From a checkpoint of a small mixture-of-experts model trained on Wikipedia: 10 layers.
Below are experts of layer 7 (counted from 0) of a mixture-of-experts language model. Rows are named router (the router's row for the expert), gate (a neuron's input weights, with its number), up (a neuron's input weights, with its number), down (a neuron's output weights, with its number) and show model dimensions 0-127. Each number is 50 + 15 x the weight over its row's rms, rounded and kept within 0 to 99.
Before each expert's rows: "mostly gets" lists some tokens that are sent to it at least half of the time; "comes before" lists some tokens at least twice as common just after its tokens as in all text. This comes from a sample of Wikipedia text that the model never trained on. Tokens count by the router's weight.

# expert 2
mostly gets: "000", " million", "/km", "^", " billion", "700"
comes before: ".", "%", ",", "000", " km", "0"
router:73 46 37 32 33 71 46 48 84 34 70 33 36 55 59 28 68 60 56 49 73 55 54 56 50 50 36 44 47 60 33 78 55 57 61 47 47 30 25 54 56 43 37 29 28 65 49 42 47 51 47 59 56 40 26 57 39 51 64 35 50 67 79 34 50 52 84 56 53 74 43 54 45 58 52 36 22 46 62 53 70 53 62 38 65 39 70 77 35 41 74 28 70 46 43 51 41 59 42 67 55 59 53 32 57 33 46 72 20 47 38 56 49 20 38 69 45 45 42 75 19 56 27 63 55 63 52 38
gate4:28 59 75 38 67 43 37 66 45 73 47 43 74 53 50 27 38 53 76 37 17 29 24 35 45 27 47 54 36 32 50 37 31 82 37 52 64 59 29 52 82 37 48 46 37 34 61 34 72 34 39 49 64 47 58 43 54 34 76 38 45 33 79 70 61 70 51 46 63 20 51 77 41 53 67 39 61 42 53 60 55 50 49 51 56 63 68 39 53 39 56 67 58 48 38 70 44 56 47 69 64 56 55 73 42 42 27 37 60 47 49 52 41 27 53 23 50 72 36 65 51 48 74 50 37 57 45 60
up4:38 58 49 54 42 57 36 44 37 72 51 54 35 62 77 55 35 53 79 58 46 36 81 44 40 48 45 52 97 49 43 45 53 49 46 70 56 27 36 23 37 71 85 63 24 42 62 43 68 53 81 69 49 32 44 40 41 35 65 34 67 59 68 59 67 58 57 60 43 29 36 60 59 45 55 67 23 59 32 75 63 44 54 42 18 46 77 51 52 48 65 54 41 49 41 76 47 71 59 31 29 54 49 87 51 33 53 79 33 66 41 67 58 45 68 54 87 64 59 45 62 30 41 30 40 53 61 31
down4:59 66 62 44 24 48 70 44 23 47 55 79 65 69 37 53 40 59 31 58 63 80 79 37 61 46 67 33 55 63 35 42 21 40 48 53 23 62 45 50 32 67 76 37 61 75 44 49 39 79 26 37 78 54 47 22 50 68 68 28 52 32 51 66 47 82 75 59 79 84 33 48 38 55 25 61 46 62 74 47 58 09 70 42 51 48 41 46 41 73 52 43 62 68 28 53 21 40 54 26 59 43 64 69 60 45 46 47 44 41 63 69 35 43 71 88 51 79 20 62 50 69 64 50 42 61 39 53
gate5:65 62 47 80 00 51 64 52 51 47 33 56 16 32 63 64 42 61 77 55 49 49 41 26 59 72 47 62 25 65 53 48 11 33 53 44 54 21 79 29 60 39 43 42 52 68 62 46 51 48 56 45 58 71 40 51 18 42 36 57 47 51 64 43 61 56 42 74 39 43 41 32 41 60 58 18 62 51 64 51 61 61 53 58 68 61 17 55 39 34 49 56 38 46 73 32 33 27 39 34 65 51 55 39 29 40 55 48 63 70 35 73 47 28 48 18 30 25 50 60 64 35 74 46 84 64 45 46
up5:54 67 41 63 38 27 73 53 42 52 56 74 34 59 48 85 36 47 48 77 66 54 58 50 47 57 47 41 45 61 59 54 43 77 37 75 47 61 69 62 68 53 49 40 72 60 49 64 47 41 56 57 51 57 54 52 23 45 52 48 22 50 26 56 55 44 74 24 64 25 54 58 51 35 46 54 41 45 56 64 46 35 72 37 41 99 53 67 58 53 44 41 34 56 55 42 63 28 59 38 55 33 60 44 49 58 48 53 46 56 59 60 46 30 58 08 27 37 49 19 58 54 73 56 42 61 44 43
down5:56 47 48 43 37 52 45 29 40 26 56 18 59 55 76 48 62 67 41 31 27 44 41 26 49 38 50 49 47 35 41 21 37 61 47 49 80 40 51 61 62 71 52 32 50 54 63 54 31 58 51 43 38 43 51 46 65 35 66 52 38 25 61 41 61 40 46 66 52 50 74 65 52 73 60 26 68 56 53 47 48 73 40 73 55 48 44 78 46 46 49 54 44 49 45 48 45 39 61 41 23 50 31 63 56 50 67 57 46 55 54 45 22 45 76 21 71 41 68 47 15 68 49 88 38 48 54 54
gate6:18 44 56 55 32 66 41 53 57 38 46 75 70 64 49 29 59 54 68 36 48 41 33 84 38 91 72 36 87 13 69 40 82 37 41 59 40 55 63 57 27 40 51 45 43 54 43 60 42 44 34 73 65 54 69 49 58 49 71 65 45 63 35 41 54 53 41 33 43 42 48 81 56 55 61 63 45 44 60 64 31 26 58 67 73 38 39 60 31 45 62 62 40 55 63 27 62 40 44 78 57 52 45 52 25 37 74 73 35 30 40 41 42 46 75 57 50 34 63 47 66 62 37 40 44 22 52 55
up6:34 67 48 54 51 34 51 79 18 43 76 47 59 61 29 59 44 71 48 56 63 83 71 51 48 47 38 59 75 28 72 53 37 55 75 56 29 46 40 46 60 60 67 52 51 53 34 56 66 63 47 44 51 79 47 46 47 21 46 61 24 59 49 46 21 68 22 59 61 52 59 63 79 47 55 50 49 50 54 60 40 33 34 41 24 40 63 54 50 19 42 32 43 48 39 42 39 26 48 64 28 63 61 52 47 55 33 35 85 48 69 58 59 54 56 23 43 34 51 76 61 44 45 45 50 53 36 32
down6:64 58 61 38 77 32 48 43 61 76 82 54 35 78 54 49 53 46 50 57 55 41 51 49 53 72 35 45 60 41 69 62 48 39 20 49 49 31 45 54 52 52 50 48 43 48 53 41 29 37 46 46 68 27 58 33 50 62 59 44 74 48 29 49 53 31 67 40 53 54 35 51 38 20 36 51 38 67 59 85 38 10 38 40 75 49 31 46 48 29 51 61 45 55 40 56 73 61 70 46 35 35 74 63 57 53 53 46 64 56 67 49 54 52 61 21 46 29 20 49 24 50 49 71 53 49 52 53
gate7:73 72 31 54 48 36 63 49 50 60 46 37 29 38 63 45 73 77 67 33 38 81 54 73 62 55 18 53 27 69 41 47 60 56 51 67 23 22 34 39 64 59 44 34 11 63 61 56 58 38 54 56 61 32 52 61 20 73 56 61 24 53 59 40 72 60 41 75 45 46 29 61 51 44 60 37 63 66 58 58 33 65 56 61 33 41 75 47 53 43 63 66 90 47 65 50 44 50 42 61 42 49 49 47 46 48 61 63 41 33 50 47 60 39 38 48 29 65 24 77 33 68 47 89 35 44 43 80
up7:45 42 42 59 43 50 45 54 56 46 56 36 82 65 40 19 55 82 38 42 88 40 74 36 34 33 56 58 40 66 67 62 52 32 33 31 47 69 55 55 59 49 51 32 48 37 39 84 64 39 55 57 54 64 63 49 51 37 47 39 34 71 47 61 50 50 42 14 46 39 67 60 65 53 24 37 47 63 44 46 63 57 45 65 49 34 37 67 35 31 50 65 49 39 46 33 34 56 48 36 60 29 47 24 41 55 15 41 44 50 71 55 32 22 41 29 40 35 36 41 64 49 67 53 41 34 69 57
down7:42 42 81 58 37 32 60 70 64 61 52 68 40 46 26 50 53 29 43 54 17 33 48 54 61 48 43 50 23 40 43 57 33 36 29 30 70 29 41 50 75 37 63 70 63 38 50 30 31 31 63 76 43 51 52 62 59 48 42 55 58 37 43 20 62 47 37 26 45 55 37 65 68 26 80 37 68 45 38 41 39 63 24 68 55 43 44 51 48 39 48 65 31 55 30 19 65 59 39 61 84 72 45 52 55 34 50 89 62 61 43 21 72 36 64 62 53 29 70 50 57 58 64 59 56 65 57 35
gate8:56 92 57 61 54 56 42 43 39 39 49 45 43 79 49 23 45 40 55 72 68 42 64 43 43 21 56 52 57 49 39 42 47 30 38 37 38 50 56 79 43 44 59 53 34 54 31 68 36 66 53 26 52 44 31 37 54 15 69 55 18 51 60 39 81 52 44 50 54 47 73 66 49 52 61 54 41 45 50 53 43 39 46 62 26 57 45 55 35 47 55 58 60 59 29 30 74 48 51 26 40 35 37 42 64 41 89 49 24 33 21 26 63 46 25 38 53 45 40 40 44 53 26 55 68 42 65 43
up8:58 50 52 50 75 59 49 61 57 53 40 50 37 75 58 58 89 36 57 46 47 43 78 70 31 47 41 63 37 34 22 45 46 70 42 64 57 53 75 24 34 65 48 71 62 42 53 36 21 58 67 57 37 55 77 60 38 41 45 54 47 67 32 31 63 60 53 78 45 57 60 43 81 53 57 76 50 37 50 60 62 59 58 50 64 24 38 49 52 47 48 39 57 44 40 34 74 72 23 55 66 58 65 65 50 45 42 60 48 65 64 41 18 48 64 36 20 66 61 37 35 51 39 40 38 47 57 56
down8:31 39 44 83 75 51 29 31 59 52 63 55 51 33 31 76 38 31 49 47 51 46 38 33 61 82 01 53 38 39 46 54 34 53 41 41 65 56 44 58 32 49 36 43 28 44 47 43 39 43 43 34 55 67 34 64 22 37 49 74 18 19 46 56 62 40 47 76 57 63 69 45 41 60 62 40 37 62 51 70 45 55 52 84 63 45 78 41 61 57 65 86 76 47 61 70 34 37 50 56 31 45 63 52 61 49 52 55 48 41 29 35 33 32 43 35 49 32 58 44 22 48 64 44 54 49 63 60

# expert 15
mostly gets: " QF", " Clay", "animous", " Men's", " Doubles", " Decision"
comes before: "–", " |", ".", ":", "1", "3"
router:36 24 27 48 49 44 54 38 49 29 69 46 53 57 44 57 53 54 46 31 43 51 43 49 57 34 49 38 63 21 43 41 59 47 76 57 68 22 39 56 60 39 55 30 70 50 57 31 57 44 85 71 45 84 36 29 37 48 61 23 51 46 42 84 65 64 65 43 73 62 69 68 44 34 67 53 62 70 60 26 50 45 63 52 48 50 49 47 63 51 71 61 53 34 50 34 45 26 65 49 54 32 59 25 39 50 57 74 43 49 78 46 57 33 36 55 53 34 46 61 51 16 58 75 71 41 44 50
gate4:36 67 38 72 58 77 50 32 46 43 54 13 55 49 37 62 61 36 51 40 83 28 64 65 29 50 67 44 68 50 65 69 35 27 34 55 71 54 54 69 54 44 25 42 47 42 73 81 44 62 35 27 44 24 46 45 58 39 49 85 36 49 21 43 28 43 61 54 59 52 36 58 72 59 31 40 61 58 79 66 65 56 62 39 43 63 72 61 63 73 67 30 73 59 68 77 57 60 71 43 36 57 62 44 29 56 62 69 72 51 57 60 48 36 26 27 64 51 57 62 81 34 66 42 46 24 81 57
up4:52 35 46 40 44 52 34 42 48 11 60 28 67 31 50 58 34 42 68 65 63 44 52 68 53 53 51 39 44 20 62 57 26 56 29 51 45 57 63 66 58 50 41 62 58 30 55 68 48 81 64 34 63 34 76 60 52 48 23 67 26 50 61 49 54 77 25 43 30 49 23 39 57 66 49 54 57 40 49 72 43 54 48 47 29 42 17 44 51 32 47 46 66 62 48 41 65 55 65 69 68 47 75 55 72 47 56 57 34 51 46 36 72 61 81 48 60 59 61 37 65 38 50 41 61 50 52 71
down4:65 67 65 50 28 22 36 56 54 53 29 36 79 37 34 44 52 69 62 59 61 20 33 53 29 94 48 21 33 49 63 18 65 50 52 61 58 55 42 48 31 65 67 47 63 20 60 46 22 44 58 53 38 34 73 43 25 48 56 84 45 72 46 57 40 50 38 26 32 53 65 46 30 42 37 58 65 46 61 69 50 60 48 43 32 31 40 57 42 67 65 76 34 39 37 52 58 32 55 49 43 52 22 30 68 48 74 48 31 68 20 64 75 46 56 38 55 45 49 70 30 64 51 31 63 74 52 49
gate5:76 44 84 52 48 49 23 38 60 38 46 32 63 53 71 51 60 46 58 56 59 31 50 49 39 69 49 42 44 47 52 44 58 69 56 62 71 78 50 38 68 53 29 83 58 61 30 45 51 48 62 64 80 54 45 47 25 52 39 49 20 74 57 28 46 41 62 58 50 62 39 55 28 29 27 37 40 65 65 49 19 64 36 56 44 57 40 27 50 34 29 37 70 65 49 37 64 64 59 34 64 66 47 51 42 54 69 60 47 46 38 52 49 41 51 75 47 35 67 46 52 60 41 46 60 47 64 37
up5:43 40 25 61 35 65 44 42 74 44 52 61 55 45 59 40 39 67 45 23 37 33 58 66 37 30 39 31 48 28 48 53 06 46 46 46 72 61 65 35 53 49 40 72 38 61 57 57 45 42 21 49 43 55 36 33 58 35 58 60 31 67 36 51 41 44 36 39 58 31 58 44 17 40 58 55 46 70 42 57 78 73 28 40 41 42 60 48 51 52 38 72 56 61 33 18 49 41 64 35 42 59 34 81 41 57 52 62 40 52 62 57 40 64 31 48 69 49 64 47 47 70 65 42 68 64 46 66
down5:51 50 54 63 46 28 44 44 70 63 28 27 22 37 62 55 68 72 57 65 37 71 41 73 53 48 68 61 46 38 12 65 47 48 36 35 35 69 57 72 50 66 33 18 41 34 41 51 66 33 63 19 48 42 53 36 26 38 25 38 53 47 59 46 79 45 30 63 31 36 57 34 37 67 37 56 44 40 36 51 68 60 46 40 65 55 46 63 43 45 48 49 45 84 51 49 34 32 56 31 52 61 44 36 70 65 46 26 84 59 25 64 51 53 60 55 58 83 59 64 40 35 34 39 33 34 53 31
gate6:36 70 54 23 50 41 70 36 41 45 35 35 81 48 61 66 49 16 41 45 62 57 70 54 58 56 59 62 54 65 49 43 45 63 71 49 34 53 53 45 40 47 42 44 51 81 43 87 35 32 48 50 34 45 39 18 63 55 47 41 47 50 55 39 29 58 79 42 71 42 44 73 42 62 64 41 63 75 50 30 38 28 65 25 31 41 36 40 28 69 38 72 37 61 48 38 21 53 00 60 48 48 54 39 49 43 78 34 45 39 41 36 58 50 50 35 42 18 48 45 70 59 52 68 40 61 50 43
up6:55 29 46 27 53 57 32 49 53 38 45 53 45 29 32 74 43 48 70 07 38 42 60 40 61 70 59 72 41 66 44 40 51 34 48 69 58 21 28 36 21 34 42 36 53 63 36 71 55 46 49 29 43 50 35 42 85 34 35 50 59 50 19 48 76 52 39 58 31 47 43 68 44 86 34 37 58 53 37 39 48 57 45 45 66 47 45 40 62 32 66 43 45 68 61 58 61 24 63 40 60 13 24 46 57 51 71 53 49 75 63 50 59 55 63 61 53 53 44 40 64 50 63 67 63 49 71 23
down6:55 53 43 56 46 72 73 39 54 61 81 14 43 55 19 82 62 72 66 75 73 53 47 43 51 64 62 32 31 64 47 65 24 64 60 34 27 72 50 44 51 41 49 69 16 64 40 36 77 49 63 41 35 45 48 72 42 57 48 58 39 55 52 43 41 43 31 39 53 90 56 61 37 45 57 43 49 43 38 61 48 56 41 38 62 34 26 80 30 85 28 47 38 46 63 11 51 55 48 53 55 40 35 45 38 56 62 30 26 38 28 57 53 71 70 58 45 51 52 75 40 72 59 47 49 66 48 49
gate7:48 53 76 52 43 51 58 40 36 49 50 56 51 29 48 51 39 44 61 40 88 54 34 41 47 33 17 47 27 22 55 47 38 32 70 36 40 68 63 22 72 69 39 70 27 36 61 61 60 30 52 39 64 51 27 55 49 46 33 56 52 91 29 52 60 54 38 59 42 72 40 56 39 50 55 44 61 59 38 44 59 59 53 54 70 51 48 25 58 45 43 45 51 54 68 72 69 60 32 61 53 37 24 55 53 47 39 59 42 62 58 58 47 48 47 57 53 39 40 66 44 31 35 39 55 28 50 56
up7:46 32 51 40 72 69 24 60 63 40 39 57 49 58 46 38 53 21 62 33 61 58 35 68 51 38 72 61 62 43 55 39 33 43 60 66 38 30 61 34 70 62 74 72 29 49 45 34 58 56 35 49 35 63 50 37 41 50 41 58 57 49 60 35 85 49 53 49 47 48 51 54 77 66 51 26 51 77 36 43 46 57 44 34 41 49 08 59 36 50 53 51 76 63 41 41 81 56 69 54 40 61 51 30 47 48 55 73 57 46 38 69 52 18 54 74 69 47 60 60 52 53 48 68 27 60 49 59
down7:43 53 44 51 64 44 58 74 51 51 53 68 56 56 57 55 14 39 52 63 43 73 41 48 45 60 26 23 48 47 27 45 64 35 63 33 39 60 70 33 60 40 68 42 31 32 47 45 59 24 73 40 53 55 33 71 32 79 42 78 59 75 36 31 45 51 29 43 64 25 40 31 85 52 64 52 72 47 56 34 44 48 51 39 75 43 50 38 58 70 56 22 69 51 55 49 62 60 40 69 40 55 05 62 76 55 38 73 60 44 48 46 70 52 45 60 14 68 46 49 11 54 60 57 46 43 58 55
gate8:47 55 75 77 64 53 73 29 62 52 56 52 43 50 55 48 44 55 50 71 51 55 54 39 51 94 52 71 62 51 58 72 51 53 49 45 32 48 62 51 37 53 72 48 45 69 49 42 68 34 23 47 45 63 69 75 69 55 31 54 42 49 33 61 42 50 30 51 47 54 73 23 65 54 42 31 71 51 23 62 56 52 52 59 46 51 46 58 52 21 36 56 63 42 72 30 35 42 83 42 42 37 64 53 39 11 08 55 67 62 43 86 47 64 35 47 49 68 63 45 52 26 48 60 47 36 43 30
up8:81 50 71 74 42 42 78 22 57 56 46 54 63 73 41 62 33 63 32 51 54 44 43 50 43 72 22 64 56 17 53 48 52 47 71 55 54 40 48 48 65 38 30 57 50 38 53 41 74 68 27 49 65 58 30 62 69 26 32 31 32 55 39 54 58 44 37 62 32 71 45 21 68 78 48 39 59 54 61 49 58 26 55 49 45 56 48 66 35 60 36 56 28 14 50 10 31 38 57 31 41 66 41 42 32 27 45 83 65 72 65 51 43 39 23 61 70 43 71 56 71 54 31 69 54 62 50 38
down8:59 41 62 72 58 48 61 59 56 32 29 21 42 35 32 38 52 48 27 65 51 52 64 36 60 38 50 72 40 55 63 68 73 56 43 41 26 41 50 54 40 44 51 51 50 58 46 74 57 67 46 27 62 49 22 64 51 67 49 62 62 49 69 75 32 54 80 63 65 56 51 44 49 61 50 47 54 28 31 51 60 82 34 66 27 37 65 26 50 74 68 67 28 23 27 74 56 49 57 28 26 64 44 59 32 59 37 34 38 63 38 68 59 69 48 55 62 57 17 71 66 41 52 51 53 38 46 68

# expert 58
mostly gets: "eenth", " hundred", " eight", " fifth", "114", " ninet"
comes before: "th", " |", "°", ".", " century", " years"
router:79 69 44 47 68 69 41 48 68 42 30 21 37 28 49 50 76 46 46 50 74 40 59 67 60 24 60 31 46 39 50 52 53 66 42 49 61 31 52 43 35 30 51 57 27 62 61 33 32 53 65 63 26 57 21 38 51 47 69 29 44 39 70 64 38 54 61 54 52 70 43 45 22 51 40 48 32 34 66 49 31 59 47 46 43 49 49 66 39 63 59 34 30 43 26 17 19 42 48 42 62 70 69 31 31 65 58 81 69 41 65 46 46 52 50 75 60 37 72 69 65 58 52 50 48 63 32 39
gate4:54 55 53 27 33 36 43 32 56 63 68 85 62 51 18 42 26 32 58 49 39 60 58 14 49 45 33 51 47 68 27 46 39 00 30 56 63 51 36 46 62 47 37 35 64 47 60 66 43 51 62 50 41 53 36 72 33 49 54 31 73 60 59 52 46 46 67 64 69 69 42 79 39 39 29 35 65 56 63 21 44 62 70 67 51 50 35 60 46 46 53 48 62 46 29 64 32 58 66 58 26 70 47 51 58 50 59 34 72 43 62 48 45 26 59 41 27 52 67 70 42 72 44 64 50 42 47 47
up4:35 53 61 22 79 30 51 49 61 52 49 63 65 39 43 36 45 49 40 52 48 37 50 41 42 72 62 47 15 62 32 32 64 28 51 60 51 41 44 49 07 49 44 76 49 63 47 24 63 58 52 50 44 80 69 45 25 23 56 38 47 38 39 69 65 62 61 64 45 59 67 60 64 63 34 23 30 54 58 65 50 44 37 86 76 47 34 54 57 42 41 27 39 63 23 65 53 78 62 45 79 68 64 61 49 55 34 63 74 32 62 27 42 60 43 30 63 54 59 63 49 61 70 72 40 40 49 46
down4:57 34 41 45 49 58 82 40 44 40 17 48 34 63 40 51 23 38 43 54 18 54 58 82 46 58 40 63 38 68 31 60 49 40 38 36 64 41 54 48 59 82 34 29 55 44 57 42 22 40 26 83 77 56 39 87 62 69 47 35 45 47 32 55 43 58 30 11 61 29 38 68 46 56 48 48 31 66 63 48 58 27 65 63 49 68 52 48 59 54 64 70 56 53 38 77 43 52 31 56 31 68 42 54 49 59 52 67 40 47 52 45 68 43 69 32 61 24 42 50 62 17 20 57 45 34 42 57
gate5:57 90 38 74 60 54 51 68 63 29 55 40 47 38 56 57 40 56 55 62 40 46 39 52 42 35 19 43 49 62 88 45 20 28 47 40 52 20 65 63 67 54 12 11 40 66 46 47 57 58 43 56 71 59 63 47 19 47 57 67 63 30 90 44 47 59 33 41 59 45 16 33 67 41 32 49 47 36 56 59 40 45 59 37 25 48 35 64 66 42 50 54 55 58 48 47 45 32 41 40 62 71 35 47 67 52 48 54 43 61 72 31 54 33 31 56 77 54 37 45 51 68 27 31 50 48 31 40
up5:66 49 68 33 70 54 58 51 18 50 51 36 55 63 59 34 41 51 96 64 37 49 59 59 33 44 49 37 51 44 27 62 78 58 47 62 54 57 59 46 38 58 63 48 45 72 52 68 75 55 50 51 68 44 72 72 51 60 38 63 54 47 32 60 34 63 59 47 22 30 80 36 37 45 78 43 48 27 63 59 64 35 42 59 34 44 52 28 32 53 40 31 37 66 39 55 65 39 29 22 22 58 37 66 42 63 72 36 32 36 54 31 65 58 54 72 26 39 57 44 47 74 75 44 47 38 52 50
down5:50 56 29 30 59 33 47 68 32 51 38 55 54 48 47 66 68 53 54 39 28 46 39 46 61 99 57 58 61 41 55 34 31 47 67 28 31 34 51 54 68 82 80 73 37 48 44 48 43 65 62 52 39 30 60 32 69 27 53 58 32 49 14 50 43 67 53 55 51 43 60 33 52 59 61 71 57 49 55 51 52 25 36 63 53 31 54 53 33 68 50 30 39 63 56 55 46 55 44 49 43 57 60 62 45 34 66 33 66 35 48 56 34 71 41 60 41 50 57 43 92 58 40 89 52 57 61 65
gate6:47 34 48 59 36 43 23 47 40 73 65 74 61 36 36 56 24 13 45 54 48 29 22 41 35 59 45 54 49 48 45 66 37 35 56 51 45 45 77 60 48 49 41 27 40 23 43 48 56 75 64 34 52 71 30 47 78 77 33 45 43 52 48 58 58 53 40 57 75 23 36 69 36 49 38 47 69 57 52 67 21 48 29 56 46 58 57 49 53 59 31 35 64 53 51 75 62 16 38 60 63 39 53 69 45 45 59 74 78 50 86 28 55 55 57 37 24 54 20 43 53 28 69 46 24 59 49 84
up6:47 38 35 41 35 51 43 32 56 85 55 49 52 32 44 33 52 31 65 91 32 17 43 52 22 63 57 43 50 43 39 60 30 62 14 48 41 63 60 65 28 44 45 25 47 46 20 41 69 87 67 56 45 61 54 54 61 62 04 59 25 48 49 77 62 46 38 56 46 46 64 57 35 66 82 47 56 56 51 66 50 24 65 68 54 27 54 48 58 73 46 33 53 76 53 38 58 42 40 40 71 47 53 49 47 45 80 58 54 62 53 15 28 64 55 37 60 82 38 27 66 35 53 63 66 69 51 35
down6:40 61 48 73 19 14 31 32 51 69 22 29 73 44 44 42 44 46 56 52 45 24 44 41 65 57 50 60 65 51 19 82 70 55 49 55 43 68 45 48 50 46 62 34 51 44 48 57 49 72 64 85 51 54 45 33 53 47 59 33 49 52 78 47 51 40 42 40 65 59 59 74 38 41 39 40 40 58 46 53 46 56 71 64 59 80 39 21 69 38 59 39 69 49 44 51 58 72 40 48 41 39 54 42 43 55 83 61 24 52 15 42 59 32 53 84 64 00 66 66 30 76 53 82 32 54 40 52
gate7:49 44 51 36 45 57 48 65 49 67 53 47 34 42 60 27 58 67 55 19 65 32 54 38 65 38 49 63 44 56 59 52 66 40 57 34 56 58 44 39 60 61 30 47 71 61 48 44 34 71 48 48 24 45 32 34 60 62 48 47 38 67 33 56 45 41 62 50 59 61 58 49 16 49 57 50 41 66 55 48 48 67 67 31 71 52 52 91 84 44 64 24 57 42 28 59 48 41 60 36 56 30 30 56 16 24 22 46 49 81 65 02 41 48 42 50 60 60 71 69 45 33 61 58 46 27 64 78
up7:27 27 72 59 44 86 40 66 42 51 46 33 49 37 14 54 56 48 60 32 54 66 41 05 45 41 44 79 62 50 37 65 79 62 60 46 67 75 49 55 40 25 49 61 53 47 49 31 39 51 78 30 35 41 44 43 54 32 35 22 65 70 57 59 68 73 43 74 23 59 55 46 45 47 34 34 60 36 39 52 46 62 59 86 60 57 58 56 85 58 53 45 71 31 29 54 53 52 50 47 45 26 50 61 70 42 64 61 43 76 63 77 60 42 59 29 64 60 57 53 47 33 50 40 27 53 49 56
down7:41 32 76 38 46 64 31 17 53 30 56 72 63 61 36 40 27 30 34 51 31 45 43 33 61 78 66 60 60 47 60 56 75 47 38 41 59 78 51 42 73 66 72 56 38 19 47 68 44 30 69 78 49 63 73 54 62 54 32 47 17 68 39 40 36 35 35 44 61 62 49 60 55 28 69 67 57 69 45 11 47 36 58 49 63 67 71 49 34 43 36 46 47 51 62 54 49 53 32 54 74 39 72 40 65 35 00 23 41 52 68 44 56 46 73 52 53 62 67 32 64 52 58 41 34 33 71 58
gate8:42 41 74 56 43 54 55 24 48 75 42 60 48 43 74 30 55 55 67 36 52 55 73 65 39 59 42 61 48 47 69 31 36 62 31 75 49 46 69 62 65 31 56 84 48 35 42 55 53 66 60 69 56 24 68 33 50 63 53 55 30 36 73 48 22 36 35 58 40 60 36 60 67 71 41 37 62 45 58 52 70 43 38 30 40 76 70 69 61 48 04 50 31 76 41 21 39 50 71 74 43 35 16 61 36 54 67 58 58 55 55 67 38 36 71 49 67 53 74 62 61 38 40 37 44 31 55 48
up8:92 53 72 55 28 39 45 65 81 42 63 58 43 32 49 48 55 55 45 59 36 56 45 48 33 50 52 73 57 55 26 38 53 58 63 51 22 66 57 57 45 42 52 46 57 51 60 40 31 42 40 67 75 71 63 49 53 55 47 32 52 40 72 57 72 55 17 16 72 54 46 53 48 62 46 42 43 30 44 33 25 77 63 82 57 37 56 26 29 39 66 39 49 14 61 72 58 38 47 81 81 57 75 50 03 61 56 45 59 36 41 33 78 37 86 24 39 72 61 39 52 72 20 47 50 41 40 58
down8:50 78 43 83 52 65 58 65 61 28 43 74 44 47 35 59 42 41 48 75 39 34 53 41 67 54 33 59 27 29 67 52 30 57 52 64 64 49 35 52 29 36 43 52 56 75 62 41 60 60 36 52 43 65 28 61 72 64 43 41 53 55 43 61 57 44 65 45 58 38 42 58 46 61 36 50 62 46 60 75 24 30 61 48 87 51 60 32 71 29 48 68 59 29 65 19 26 56 44 38 57 69 73 48 49 53 58 23 50 39 67 64 57 27 69 33 67 58 67 44 87 61 47 41 51 63 42 24